Weights of a small mixture-of-experts language model, trained from scratch on English Wikipedia.
Size: 14 layers, width 160, vocabulary 8192, 54.6M parameters.
Experts: 192 experts in each of 14 layers, 32 SwiGLU neurons an expert, 4 picks a token, a softmax router, a shared expert of 128 neurons.
Training: a variant of Muon for the experts, 4046 steps.
Below are experts of layer 6 (counted from 0) of a mixture-of-experts language model. Rows are named router (the router's row for the expert), gate (a neuron's input weights, with its number), up (a neuron's input weights, with its number) and show model dimensions 0-159. Each number is 128 + 32 x the weight over its row's rms, rounded and kept within 0 to 255. Numbers have three digits each.
Before each expert's rows: "comes after" lists some tokens at least twice as common just before its tokens as in all text. This comes from a sample of Wikipedia text that the model never trained on. Tokens count by the router's weight.

# expert 92
comes after: " a", " with", " an", " is", " as", " and"
router:120088089145142068086073116097155147180124129108123175073103089136075076127143089120114088128162138113197123116172153171066111091156158102135147100154143175153110163103133162127128103139113173073144193138120171107114180142081146146114145056164087177156158109185109099110105171122160097127134171115162104076114099173142157177167086172110130115110079182111063100157112111149135112082174133109183116136171133155139149112087138102132141087075173086172108149141095101140148130159124160
gate0:105117164128095094197079133077121123143100154143117131127170097199123130118133113172087144231146125195164163129095138102076094113125118171096130149063101153097108080125108084098139086150089151120100084161151177169079100117175178077127161139125110140149069085108132113183101133123115121092139174187140097210135139127117109128115125062101129152186136147095120133126148119117084128111162089133116140157147118139093143192097187178154162157124126122160071151114119158062110115147107124
up0:091174081106057153173125118148081102108147119166121138124108150184079127170129165102173115109110090126132143141072123125157095079091107154129077147123130154060135174108089141114095167098117132164123133164114098118203110132075141107075093170134160146159174109175093180070161084086102124156108066126139112031196144139183137150157126078118157102108116152126138126104150176162128172139133111126178136178127104215131127134154081140117123169136161123100147114125129119195158108116139101

# expert 127
comes after: ")", "\"", "}", "\n", "0", "1"
router:151153099190183191149112116092086075156128067122067177085153046127079166138110155111150156077146177144099134167102110118158140074138105091094073100100138117149088134150141143154135149055090163150082115167177123174143099131115171123143054146131132143159134112187084143090130128146144189151142173132154095101117069157151129136151173163155096100102138194113114121173125066127097135168156098168115144116165096112126131111120123152094187162135095088112113145143116098127090092136164090
gate0:164149120079084131106081153110155169130070106118115127156119144197183145096146150143145177168138170074134105176142163131085137140144073154153143213130068124109107104109128090082133128170100096168069126107138157155114125143140165130127122122083115120110165162131113154162091172149159112094146076145106123131109154037092083183208166074081109096101112130129134140127154091136155105088109153134143115128110168083171131134091194161186176112075127151091108169096144085126089150135168122
up0:116149126208107134155098097150158123155103141134115131157135178134052098149126157091108089113169067120147132074084161132097100123105150113065070120106115154156150103153077175137122155119132093147100160135089095137191164163129125153122121107182173061221097137111120093072113109099157144148105092216138123072147133143195107095111089145109123107154097134103119118161189153144128112127138137154124114165111137159088180198106139102089126116112166077125161127182058125165136143096124156

# expert 145
comes after: " was", " is", " be", " were", " been", " are"
router:097146183104114181134139167088190145075084142152191100154167165170133145105110143152122151143129074083075181118085085138129121208145211149158110091148158122100163090147149119137144054136120109179087108110124116088166065131180145162153098185123184093169129142128104120157122140073079121149128144137155139137105140128154102119095115069117144151110130077141142120100149174162159156179085111124097145184098101112162170150129090104122178149162082111100082184116094140099128151102153141
gate0:122145087189126072104127094141202108093169120140124136142144133153141140126160124100099098098086150139150126132121117173090082208086165122086125149126184137159061129138050130126109133185182123118088097159131149097120125023154139072189147149121110116135134116099114072107093153145163154111048167145123131124156129168168172160113074124113082106148099171123129114114096139080166148193189103138180134084148118103162142129096121063118158120087104167174128150165149137131141128126154093
up0:175178139186190183148149110156077097113148173130162139080132190165152116150162076135122122128111093119125097058099051077086071118110048108140122113112103151101163126122108151092145168112108136137112138115093095166129171223104160124119108078140139159110142143142162163108148132143136138122170092128172115079171143119155093128130143137154109116071132123134152170133131096192175099098152159134092059143107119164163128112077166101134059097177140113140162167127147159166189129136099154

# expert 72
comes after: "'", "’", "a", " who", "e", "i"
router:168110143060105187128130117088142149108112139172100109101091134174151133154133099122108126088140127160050084115122108106170145134157154136131102133091122127116218073136116158133138105106170117132090121126163184098181103159139110180163201177153094091095160153127099097085152097110115226160102152100128157185121154106115118092145149104109123158108119073141142091143133169125104140164147161147063120088133162116164158112125099103138212096161165091101154164186100077169103150097083099
gate0:146106145164104126113155121117135127067168219159151142187108086142118164128092103087144114172102092128133127137107120120152094102137144114102172136057163116154109065093127144160184099135101088194072134086098147125187159105089135075190117117100184130088102108137172107160140145101121167163105128207189137112085140133103116149169106126115150120109140125109095135188166132119206123133129164098111114102115126094123175107115134106089072184157095098168125156127186146053125147110140074
up0:111174112144184095157137060195155128115068162141120109101128128175163130083172152093137115137083141160126140149119137133138138090173059135131129088150119135176127101104069127149056130140205111149139179148130170161120135158068135120130131142075159119090137144115131142113097183143085141144154130119101144151092117129168092074164135159184156147054121151127092127150146154088110157102129112118103096178174097115194131154131093140119116102097122121150102072058184154096155094146228090

# expert 65
comes after: "  ", " —", "%", ")", "0", "1"
router:116155096100073124167073139116088097134161078087131192129160124136112106093143146099183150111175162160125129152074108111155164072147082174125098095092133144134085154198106115181152099068091133118093105150098138160149124167082181163143108084155089158119153123136150132088124128119145150122164142139109097135082161143180180132081192079142087088090123116068144080076180112153138171125137105076074167117080114124138119149118141179094167119148151061131155179181143108162151128136137166
gate0:136183095160145168102087147102181145131129156126108087164100144142144089122159136140116006130153155118092185163146104108107138139110116139093151159097104176154120094168079139101132131166095114110148126130059103150090179076149178182118129081102133095142099141148077136057137120167097147099154142098150060096127126130110128138119105125099145121064141125052130197117122184102165102089135101110188124182155122122126163184154109171135120121175097191114132112109122162180076158130101125
up0:126178173141091108126204113107131120113145145125186151133124122148084148118107088121150158111109115144087059106148108160112117122114189119209100148117124066140125112125182122088081111084141143156070140136180146133155092162106087029073110201169094133125146140146122110141102156091141102150095108179127154114118177127110122130163100140108094171122113141215145155155090129108113140175148119202094143079073139137105132087109175088103138116152130082147063171180136145104121128127180097

# expert 101
comes after: " and", " of", ",", " for", " to", " a"
router:124097137132149141071115132134123136142136111110035163091107083105116139159133095089091059156096124086166068073124146157108118140139136066104117137148117126145085165130103172151133131172094140123108150194139181106111166114085119127127120143157130197181147091137141125138097098199140091137165150080182124121090105128109174168154072183075095128149082147155122095149075103159093087094128157155184117133145162118137169117070112110154087076095195156201125135157123115161153141137101180
gate0:182105116105106101119083147100167108121115176139087131147128131133166138100121133123138151123160203174126088062125119115155128139133082141090089161067137085120123118127070187133150141068132164130135140154098121105120159097108154164065093069142193098080173125153137112168079092177182084182113068130101135146128155110136105114097125141112065066149068109170175102190169118103144114160151204127112175094143151140099176142116125172145110130167117149101124157168187098117151125180149104
up0:184135163108147129137076148061190107115122125137146112070112142142160153103136105189157156143138135145126122084115097114151163125126089199107153111130103120116207075102118156115154136132149200110139140087140144110070139093104166153080074108132165075061132143102137140176112083175177121158076156117138108207148113124173126077072115133076124113138117131197125098150160148161134090145122164122100140124133206115153100075094106159115148126118127167097155135158196061081132098150110128

# expert 19
comes after: " the", " a", " his", " The", "al", " an"
router:136091080124142082081126153136165151133110138087072144073093094102131124171124089103090165101124124109168104101172184122085141132142141065120103185091085151183111162075119179138128122178115124107141167118091176113125171102092137160092126131129142167127139108113140121167088120129144049143150114117153075095099102170115179174137079179130128144161110161140091142135101098130081100087128160115194067114140172125142134154089171098149062082124195141164138084103186133129159126187077170
gate0:101117136090144113138144098097153127131113102131136094147111056116160124167153156158085106130181148172116198080105160114120187128132136088105176115154139144087151111155142121161136158144066091136102182141083167143050169061118172114130184138082151169177109120188167078132166097149119150136155114129114142175150150134183138095147107174136155121071124130051076185138136093159073108099127141108072071088108121121030139116211127109136142130109119141150097128139099130136131106124124154
up0:138130120117182157137101145108089086103144132122116062091182111102112192149102151144133095158113155143099162136090099069118133132137120142148214131164123139111140106134179163158077072152159115115086122145121150109124146081077184090107185098086089125128104160122150145143188148140175124121191132117178150151145066165078159146140127115108131129096147096135114060119172114148106109161127090134116147094082141096098112099106087164135150196099169138132223104040168154166089176115129134

# expert 146
comes after: " he", " He", " to", " and", " she", " also"
router:135111143088097128089099105117155191104121091111120121118102095214179145143087094074164069154103088099117108157110115105168126125085107109098125184159183137103138156178154156149108083162092101148077153089144152060172101106109065162174123199103091092107085118120102096168125190147170154152150168126141164117068173087098146105144143117058111164105136139082130100156140162176145116164114149155150161143175175137140140130151110153096107082130149104141162107155122127185133165065117134
gate0:092131164116096138128110150086111129135123126162187155194092151158124151091115088144118138171133130159103061126120114141107152082126117117102201071103180116127161055102150096100144122161119134093104120145161124109153132142128160108126129094128155100106146109108158194121129170053122114172140115203181178158167130165143066188077103109106112075186116112113099105127127149130124131202134114169130103124155099071138165125062130096184076116076093130164085119120160183122127149084192093
up0:052138170098163162178131102154116099075133101104135118200097096122086093144138103152167140162138143177172109157094182158184140082148092070121092150118070089086119076117152153112131127103157078101168170125137156094104131106150153105112077174144125129172160116131131136105083145103112096112173089185137116189207168100124064128114195147069175114119081107125100147133117160124127148166073134145103123141157079147134095108177119132158118158079162150129110127083167180145124126106149090

# expert 111
comes after: " had", " has", " who", " have", " to", " he"
router:152111142067080109124036060134111164092110102115154177105115167147143129080088110086163053073162107141102101176116131142112116183136143080130076168141114122107108163163136148125163109163131194136144098167171190137136076077142084178152158161141098122116064155173093131130102140148158163130080192144108128107077122112192161147138124129051115091097118116153129101124117126172123181147129151108131137159079122136101101173173146106149195110139118133084144131130090109106074155124131145
gate0:153155180135113146142103082161063122169185179139095191089168148096114127138138100160159115103119092102138118089105101127179183080163157172133107155142120089165133151118095181126109116133128125130132094120155153151111109117154073125097152111173160150187145119092111116112154148053083129136095174173086123136082114105153168155194168134105143121079140088127193121160072158085163071194069075114066110069139099107103177174108141152133126136127163149131093080091136132146170104125134118
up0:119154156141043144143102114151114127136145132093061126089150192091108098158129151129189103064121100093138108104092140109098190097119152148173130216125086104162104126086100163106157110095115139111156069112148203140150133101156079124117140124151150097137107143079111133121158117085104187173105130206144150147070147093136169126177154150105152129096159082117207110112088121130163126164131101192058106108148096108091127177127128168122111176124110113145094107084107173158162119091127159

# expert 149
comes after: "=", " =", "Note", " U", " 100", " —"
router:146069149122073143113149135142154094116196134138053090095120101110162114125156147053139165140136140165131116176121116150180165087177062103076140101063124149094076092136144126076104113102092091160101127129150160140155124122139157114174109080191118188102169122214142150111155171135124185153068143168104069136101094130121123170152093176104111128152114120124174129095097088113172088179101150104136143176115147104163110125058095142143136118125120113141106192123094120103182134116159138
gate0:169169131151105192055146103156146072112143099138161131154073146153134170108155159118100071135116163094116095123150169107125036143108111171165135157119114126131152148148144177116110115101105144095124102140137094094134166172107175114125066196152124092118135167132121170142150131103149159108115071089171130178107124175081141112121137190115193074138168117115149081189108155037093199103147155149139095119153119088120112080174132162117116171150083101127120158113080100087099133144164110
up0:094153105120105115046171128130164071097086146112090173119129090171154127143127208169118150121091151200141101092130110138160107150080066097114115172168112119135161149136057169123130083083115157116133088182216139092141129153099125059110070134069093152144180149153152120133083150134137163144074135092088141081136160161114123142168115134150171130134143124126146155150140084130131146207140160082099098187125094110138123074103122148105142075156133140122095134125143123103176148141195137

# expert 108
comes after: "=", "\n\n", " performed", " www", " as", " called"
router:170115099072164136103150154132126111137178142158093109121088150201089134150124144064190151092128207170186087134124116148156085132157110108133114110106186138137078109126079096177137137155068105109084136100159085156078186162062163108121076093162162106157148110156137120072137125136104154103089139129139121150093125075118156156202083152156121148143045173108147177174096105118098096114092102195172107117082124133129146128105103153156139100152152169123063116110126117156143127120145129
gate0:134189176182099128134120095165104179131150092141117104058100132067190101132131112155086148128129114160177134107109133115154105094087164123176177173139122111142150128127097106100172168141128131135169220121164092113082117097159098135097096144121156141096147172183114119153132143165156127093126163111100101120112089096184083119133137152128118086096177151152188216129085096079097103177138143113090139167128109145087122111152137081145116109093049164106039128085129156144102129102091162
up0:157150117110140154115112104148111115125104137035124117181149174143097176118112120111111106126078128036078118114149125171163090153101122122128142137093188147163201131150143125101096084118108117123107096175180154170167116099115143105127112143057115077140168160077046141109199141120168124124139156168184149143162137150134147114123200138148092111131048073155158139097107139164119163130153135088120123125154107099168093135092126187138130108138123124135165117044169059077148134119110124

# expert 4
comes after: " was", " were", " is", " be", " been", " are"
router:107079142110154135162079094148121128095109151087166156095103097149151144080063147148113125179138076102115143095112169138124092127102170122119118170180103070126134109148156099127110096091140111131165165122121089149148074081164097149161077151169139074134122174148092114158127189143142060100160146135154132147118148126072107108101154186105185119110147132117077135126154176137162138145078109169048163171134171165103135157176137113147139143129168081132195149140089063079089145064133196
gate0:148158113141087068159180119109110122104119091175175192142133181145180140159095125131140161082192118119082113124100104178143113123061159097107096110126096138118107138091085124123135117144100117082170089078129106160112048118088083165118101189126096091160088140100122132115113155152146138120086175123140133147090109120162193091194146127132173160166191178100155115151111148155106156087068156125108128161128193090152093107122183190123134114158100104088099107151120077200116136117102135
up0:104087166134093116085117186126187148112105117100174152190056095149202102088124098117164129145104079104125120151159095149173083087142074118128158136164171160116094136095142177147125195137069122092103103122161129084176167103167159199123143129063130152155130133200150105156134149114126180121154116112161138101142127101102140170120142138098105072144084017151118106111102138140175162106168136109135095141122109098094153089140126089150120115104166147144098115103143196137124105101166085